{"d_shared_expert": 64, "moe_layers": [2, 3, 4, 5, 6, 7, 8, 9, 10], "routed_scale": 8.44, "n_groups": 8, "lr_router": 0.00027, "vocab_size": 8192, "optimizer": "soap_variant", "lr": 0.00344, "batch_tokens": [32768, 65536, 98304], "train_tokens": 276100000, "dataset": "wikipedia_en"}
Below are experts of layer 7 (counted from 0) of a mixture-of-experts language model. Rows are named router (the router's row for the expert), gate (a neuron's input weights, with its number), up (a neuron's input weights, with its number), down (a neuron's output weights, with its number) and show model dimensions 0-111. Each number is 500 + 50 x the weight over its row's rms, rounded and kept within 0 to 999. Numbers have three digits each.
After each expert's rows: a language model's description of what the expert responds to. This comes from a sample of Wikipedia text that the model never trained on.

# expert 35
router:443416523518534545516531480496525460491559451554575488433494500524575549503452424401519582489419515461551563454589522469531545504543498457486541499532480534407443559529423449525479432481499451495458523476474539571420446485439511510471550523530564511471500549559510567523451460552496530424475469528565508474521552484484455527424495574586
gate0:568495344535473604535535490469487522486487462438452508472482505474565491627481473455533512523605522601474507575489523552588532513492548550525545491524493500568571459454530584480467513434419397507559573613497490480565555524457578425517438590497576518533615460456529471471402571544505421523538526415535439497519474532538492513558483538495
up0:561499418593478555498554482448572522460433517499421487541426455471535453615492512469493541532571534505470541607520539579521461506556601433462560458593481490507578492483532529506499507442436371531494552508492463481524589516500598502553446506488601489571522470441524528503492536496515378529492462419510419471487499560440526478540529563525
down0:558511492511524542453500542416498585464477539386567525460438477516446468438459503524455466511578542534442537435577531539586529486513403493589437391540484553441511522416487454554507531488467397489462496547446490498428509511471521382449543537589553551487514421440473500487497483449484535534481546463559515527531416569496514488448513553554
Commas and separators. Commas, semicolons, closing brackets with commas, and table pipe separators ending clauses or cells, such as "),", ",", "|".

# expert 10
router:628537451518593548510435476489504479493513599405516427473497460419451447460538471526570493562580512479434529489528512458504464546475522484514479574470484467431545492450458439484417512556437447467522499511514451495476452627460553550492445400545515505521552507548526527449421551545621439462536537528544435516499539419491478508440529483568
gate0:700562454532522417477435487450476560497540501563596552511522497466503509517481501539418524451529544529513556446570492500505508502548491488471496521470566567447544451407503429479557532567541503516474478472583510498571513567414475464580555522468555448413532480474478492428480528605393539496395447449492478477484476526490512460568484502524
up0:425502466529463455498528536451535403501508506457522528515501557511527441515480593482638509505518492437529480474590455438484532631485519572529479428506487400583455502548472517518590381534461566460617509533530532476452477442470478424522526408545519568615493484396479396475464446519566462513441539458519520508560476547488464459467463523451
down0:597476587482486466452503615562488502504442525560508511531478412540521564473552456425493498530426501484504357521472400504531593478491515558557580467507534542461450517459524461539452462512479487497498561451530542464621549558522538520532509546470522411446522511537455555566458508539453525479461483484504543504461505482450516508534553443498
Table numeric cells. Spaces, digits and pipes inside statistics and election tables, such as vote totals, percentages, swing values and scores.

# expert 33
router:539530453449535493441515493502541445529496449401398425519533407465529537540493402514455438451480485541407495476452497463507431459509542472529491445475475574576500511470443423528507523475527564443462520446485476501555412552411455479433495478443422541460526574526640573498518438627568495491499530468543422554486491518447513498586520447577
gate0:561461557462517525489516495527404620452456451673433497517501471508484562472458510504580493491478582562515498605494444506399475454457491453583565491534590515420400462590517511463517459567568469633494449501488439538472525477504481545506546469488479490456533535412514430468463442579518512541520510476467527578462564480444477451513547480489
up0:449469481443482597467473533421481454486480404572481422519509447526449529448454439428607427447513583593516447548519481562486539477481585508485415393544527424496467364552525437582587476461489481455624570526446535464525503604472440505446489485539511523485469482452463486443529510470523485515503533450466567586512508611519519527526476489497
down0:452568540495512485531547553452540466454500534614572512448570531556526462486494417365473506423473501523417456462559505531482493529477349505489459440494446476543469489518496452472442508477473616491496453512491542412444555450523573525545462459458510370425479546594521549507496474510458515487514523466462411398527482437464454533447532471627
Table line breaks. Line breaks ending markdown table rows, plus table separator rows like |---|---| in election, sports and discography tables.

# expert 39
router:543421461489431450488483437534456547467475573499544470528592473421490461575456464552426500549458523496514490551508465550484555483543439499435506495522498522502506514455381594459576538445593480541581528398512505529571446474573541479405583460521546510564407506410422493462462535608478478521506591440445397542543499526469554475489400449499
gate0:550547533530614491418456497476463545556459520422492545565512486521489493555518486528398587493462527493431389436494531532505466463569493521530522431454445496591622568561541552492512544533547492559476457488520526471444516497488553444495432499516556544487582475402476515574488509426456458462517549547596520457484539477523485518554520510454
up0:507528464495435541484490518464584559549537490456471547493531533499382523540503453411544521431531608545514530518398552478457524459533534497499484474584433527453503537507410545502604410443408517454496467489511558585468524500506424500532447509655502484513481454419563481439509578523480461584530522458485424511523490536493493480504399551458
down0:465485458506547571499479454478525493474545479423532500510505534491560567555435537448489425518459489513530502460475494430522537471510511448456436456570509485554372511531542512485544499450533577509537486442498422499563475470508430584507483415435494561566424492498393504515519522498505555499485497480445466444506530500508454472493534466482
Latinate word prefixes. Opening pieces of Latinate words after articles or prepositions, such as res-igned, ad-ults, aut-onomous, com-merce, Sc-reenplay.

# expert 16
router:537447388483550392515575534477549434513464421477520452556533551517599469582446517601419440478493507586539544470555458459441529542443445511453487488523471513506413493529565454553477546597533505415373462496478512521522550483547506452509581526400559517484634463571447490480554454473597522511502511467497493487426569440486412470539502455510
gate0:471556482525568506571469516523557520531527551509487524537494451516481429547408485503529481522520537449529441550522479533500527444467546548445512592493490407445522556458620613441454510542501425468522564497473461460530515503470436454625497604519540566437485558550462435558439550524533423584533584523544512511416403519494430496516585448496
up0:442572528497489554590557398517429504478511479516512526508429538445592461471509509533613564492529460452536432496438425491423524535423542398486642602489427493448487466486555540530427411469573450491564518516461463533530558485488554515533536551573501471503507516506520550529480624505470513608527445499485560470438500528309409519481502523526
down0:501534511525589417564529537557472561501566458539490595465437536447442386434554485513539426544549486510531438491511503565487524473415507476508420596429532503501576465526518462486423529476583510520545446541488478458523524504517487405590623517554477469480530473545428470518558576520586586424521504521512456426396496475461505475571494478500
Final digits in numbers. Last digit of years and dates before a closing parenthesis, dash or table bar, as in 1997 (age, 2011–12.

# expert 34
router:493531465607600551496438540563451473459475555453472562492406516489503592510471589549525478513496573577424451478528574502514528466470495500431447429444489476493596474465515494397466483531501395437492490493562518553379506453579503508488485534473504538505576561515512575506506400512478415464429473526526555584519448524493438440538486379432
gate0:435433424533448533499448545602477475452466605403557552352563451458504496574549533516451547484486470511520471531477420544477465521524467480511566545479409539449475562466510553546411470485436500488523456499449486523521503433495462489469505473456367471505552391476437492534531389554549469569534445577468442527455495488523452528453523398433
up0:641495473429523429502574481376449497566524520579485488617512548571548492501396502576476498532515527479489396454583519515486612526583592479555423470499494498468532516514491465508566462495533491534471500566532439503545471496519524529469496532558546534465574489456397528494499586443622466445462559454538471510483534516408486454502452600505
down0:533442509573475514572492511514509456546527551419515434460556507491480539596403453561417504464537375495498517470520527476553533514532504405506535464549505435591426510458382468495500595509446640585518493447442507508501524557510454508524574432516484566519465555507526515554477511471608505462446456449493504534599581551474470449473486420518
Leading digits of numbers. First digits of years, dates, scores and counts, mostly 1 and 2, as in 1776, 2014, 12–8.

# expert 1
router:464502485512446594529564490475466550431527469495603530511505490502471457475517486486467488492546415438455493522413553513524508561493408557498562505485509555503580532404426527408508586473454530503477446499471523565396559449472487539543489481566500448596467589467451557488522582535430423460425544445504487588526388564651550547462514517556
gate1:552535455529549387484573527548514409528511476582444580528466449444528465479540492454518494442475439517546457576521533561534506479483555586519528483585521524468471521531501478488568564474588578474568495448544513367447564496446610399450488540501533470430530497557492476497495526488478497562509464574433466462440470448539579552489440532552
up1:477615533468423496470469507467560620554500414467484526461553495517529540504543501510566443498513527489439522442565442482460496392454516423501454466406453498542581480532586550483477466599509519481416457474465546504491528510476448516521497533491500453526465527478499518534495494482554569501479483487554429526497492532459403464513536482510
down1:587528548544420426492541517505496571530636464491445501489507583448506456461488547601497438544451507486507603553530485497412586447499532477543476514483484502480425506511584516406473526445477529509520472474519540510640428445491572529473482500487494499429527465568564601499493572514547485487481490373447538482549515455576484417494537490527
Space before dates/numbers. Space tokens after month names, commas or "in" that precede day numbers or years, as in August 26, July 8, 2010.

# expert 22
router:459487441501505551494501523575474475540508531512499411527416471515516505594549576458497504462454566523493528501507559469568461568495507475434481642540528498510541504478532439469529496503517548495512491507447488476462403475507478435505456484499517501430541544436356476524584603474433497524518509464454573404516514457469503513483601507498
gate0:463481450593466424437504514554532562520495630435434557468533568496498501459537539526505490427505421516523458455512443526452511594482577591512523459383516535533544559500464536422445547459474515479467494476443428491451569437476480417529561534540517587488591513435550529570607541512519499533572576523567520478516484487514563542425521497512
up0:423449529503557461482497509468461479471534533487450527499505612400506494519554583527480493455580426413478621524508481504391510477591392500446589472527592490486574509492540515477507493613533397427540476483494541441537482434509476508478438579562484496495535465492424615491468518515505537431402577521597401459478526525458494589508601519482
down0:451442477547509516543496518496395594439502473594575548519487597562496438561554549545468525526399524535382429434484452501488469514469531464530518404463521586575462508543412457457479451508488463520488568470462448490510657526526404513493500525490584470526444504474504483510469531420460520485409521583472434483496609533497541480493540492477
Japanese romanized names. Syllable pieces inside romanized Japanese names and titles near kana or kanji, such as -ashi, -uki, ō, Tak-.

# expert 40
router:457502472545458503500547535485512480521488491503486564569425455480405554519465495442488552500617489478418562524463547467520326488469499512414543422441496454503601506430530561599481415601395464442470432565525440349513548433439472497523520500467524540467511515520501501471588504429528554584481496522519404554597518499509541555583478566496
gate0:529581514494448472501462461439479539491575525536518434474496449424433482488499454503509582582495432470511491421494515553563459538528498542546466521485550445441439515453523594429553527575516571528509456523509421556482469534486531494456482520541511566497478546509421477532514426499620448520542531604608506509445527497503527556446519442422
up0:440434519531498520551417578546585556470494472509410539490469539497559442527517547513497438413505484443476556519455561623571559447485542499510543453505537588582504535468552521478447558519433496517564520605472429500511499565554483499564521512535520478530472450531495494477478482534496550444592517450626497533580518531464466395464662505446
down0:512500510459499507543518441463501478446531515472481534435409511439415412556435513533433507502482402556548415515569509604508427420479535483496395486526477522488557509470542441458532503526467485579585425525521556467518518611528499530405496458516492538447510505587578487608454504509570522577443466537477521486464492559466524525448501438503
Section headings and labels. Heading words and infobox or list labels like ==Plot==, Episode, Length, Coordinates, plus numbered-list periods and year digits.

# expert 3
router:520473525510494469408464474492527467474616443404503543481590506514509610498548517490449577626463479490518544569496519561478532461495461576561433447423483517511521608570534478496532486350427576569468537485510464507508589502465485432496513502560593470574504492511509580525542460465390494509495584455426530567552425484549525552583516472479
gate0:646525471504513499484542481547388452469492536503526502472568457479461512643538486521571485498448487525450426506458556476556557471512461529475564523560465485484516487478487448470590585577541506469507526461505490485523562566442495512499558529551481600404478429481549555579507482488400535536453545425503531458499408552478481540408482475451
up0:456495549528540497562508453463529518532560525466531468474450427518431464478550519488546537450431563665465456471497495502530482422500405455517439497515434443514534542463466516434466618495554524555527479496537505430545576519482526510486506498505468468516604467478534505548506604444517537532533514370468480399487534539443511539473483428405
down0:542582539412581516561565634546442560508445436439525469484478506439518550467489567455546515409507544564481493469504510493558472405516471466532531500505460467451583481507516454552522468474472439479450495461500508490447479424506512471553416434368514435550526532476538553530478506490555480628546511460566396532440337413491647455443538609464
Word-initial single letters. Single-letter word starts, capital or lower-case, in infobox fields, sports tables and prose, such as F-uel, W-idth, g-astrointestinal, f-ight.

# expert 29
router:511446455431579627525541515503535515496430471496555461529522509436512539428492507453489453494478493553437544545425546496488469511448517507426407560445431387452567511486512455553396595453493446560566531437457464532480534481403503427478446386594534461541613502558469600489568549481416497511570579447502439543475534502501500444406421403573
gate0:543409461541470539522435540481595474500528510546523554419481556521462522623429515585568477511462518472506463509493518483520524547538532490564495556447529476589443550511499471512459522561519463452525505512460496509532520379566536457539547468443458432524411374399530509512546521507473528543486480484496547398487480477507453554494536516600
up0:505419486485446545527446506487592511523489474532563484437429572473463503604447562553574446509497525508463503534456512491534527496571530504549517535416562469541448559470553528548463498536457458498572505478430473515477548348557537552483529524516444492492444420414428462567499504542457486503538460559557538444543499522596453541485477524534
down0:546534531510507572597449537407556590427448468500601409527551534476488551555523542510496453496495481520601505518548533454536548549572556467582427537497441454487546484487527431438534559497517488582461468541543481470486543500495509449446399502467428483557505388480513501503415451387550480454512437480508412467501463475555548582493493519507
Row-start table numbers. Spaces and pipes at the start of table cells, just before numeric values such as ranks, counts and vote totals.

# expert 32
router:560463529536543549554463534446447526465538439520650487602438408514568406486510534503502523590557509581465583521541495602479462540519524450469392444450491414523535474485454562474518493518409490510479556552514481600474435557579561485480503557455517455499498526536594523581526466557553475519497472534538561505468408455515498509509534550549
gate1:559601515408474584545465478597451518518397565414520560434462453478533460506498528556504508525497532523463416503532529360390452515576405409476478448466554533566529412517534485456512516441472512449515483485457497460492444514548503572581502448435386625549523537456499470491476523482456433441483464496566486506424477542505547508472443521561
up1:507500558545456516552453500569500504550484469559552566580508454566518422472531392554475502477507492523468500522527536429602561531463479612459453447501453448576495516548509513416506446574429472511481475558507521468449484527547515526617460458516541520543487577461513551535446497364465479385564579538428522479453562525434400485447584509484
down1:493527502447495516494526544450573459500547431496468534516524564500505483468431526519538481506474430527490464537412481421480548474437514592580452527550411528455481510474492417428539510564508420498498442485582471489466538516421387479529508562524462504443455510549554538477514566524571461485599548422397590614455535507494646554569498461487
Inner year digits. Middle digits of years right after 19 or 20, as in 2020, 1949, 2015, plus adjectives like high, low, heavy.

# expert 11
router:568452498525406466542505534588600528545510525518486457454560506514449405482502512528474441521445590534505427451524426458438443503541521550459577536534544565497509532484492386498496448522483460429586469497465553560457517464584594462466494485526563580508539427480573462485572498510418484469464511516508466529515586553471551546564444465439
gate1:495492503484522522433447565533499460465521454487454420471524619480562443562504507501556496582538463484543501491379634478439422487574557532432522457509492470498539429580470413533453507457471521430506423422486510463539548561535551515599484536556527497548516507415511532539557539474524535511444406506392550572566518487451632513454486583450
up1:548514445559446452554612449523446526484611538531475498479515536616382471516520434437522512456481532538500522525522462470606549429533474493603470556458463464433385473448516556480458538499550542561578537468566521497497502546539454499469494474481670588569472434443578430413427489413481468534480552438474504500460509484412537464502542473513
down1:522478427509472593444477493513513496366494550555549458509514484469521511510537495510479494462512467565412539517439455523476503473458552524485606474510533450539494474467443482433535537414514563629552570381564443489473436427506516523499429506594500614519515506555598503410416537514453518508551539452558487498466482527465431512478562525477
Given name starts. Opening pieces of personal first names in cast lists, sports tables and credits, such as Jo, Mike, Ad-rian, F-ahadh, K-avin.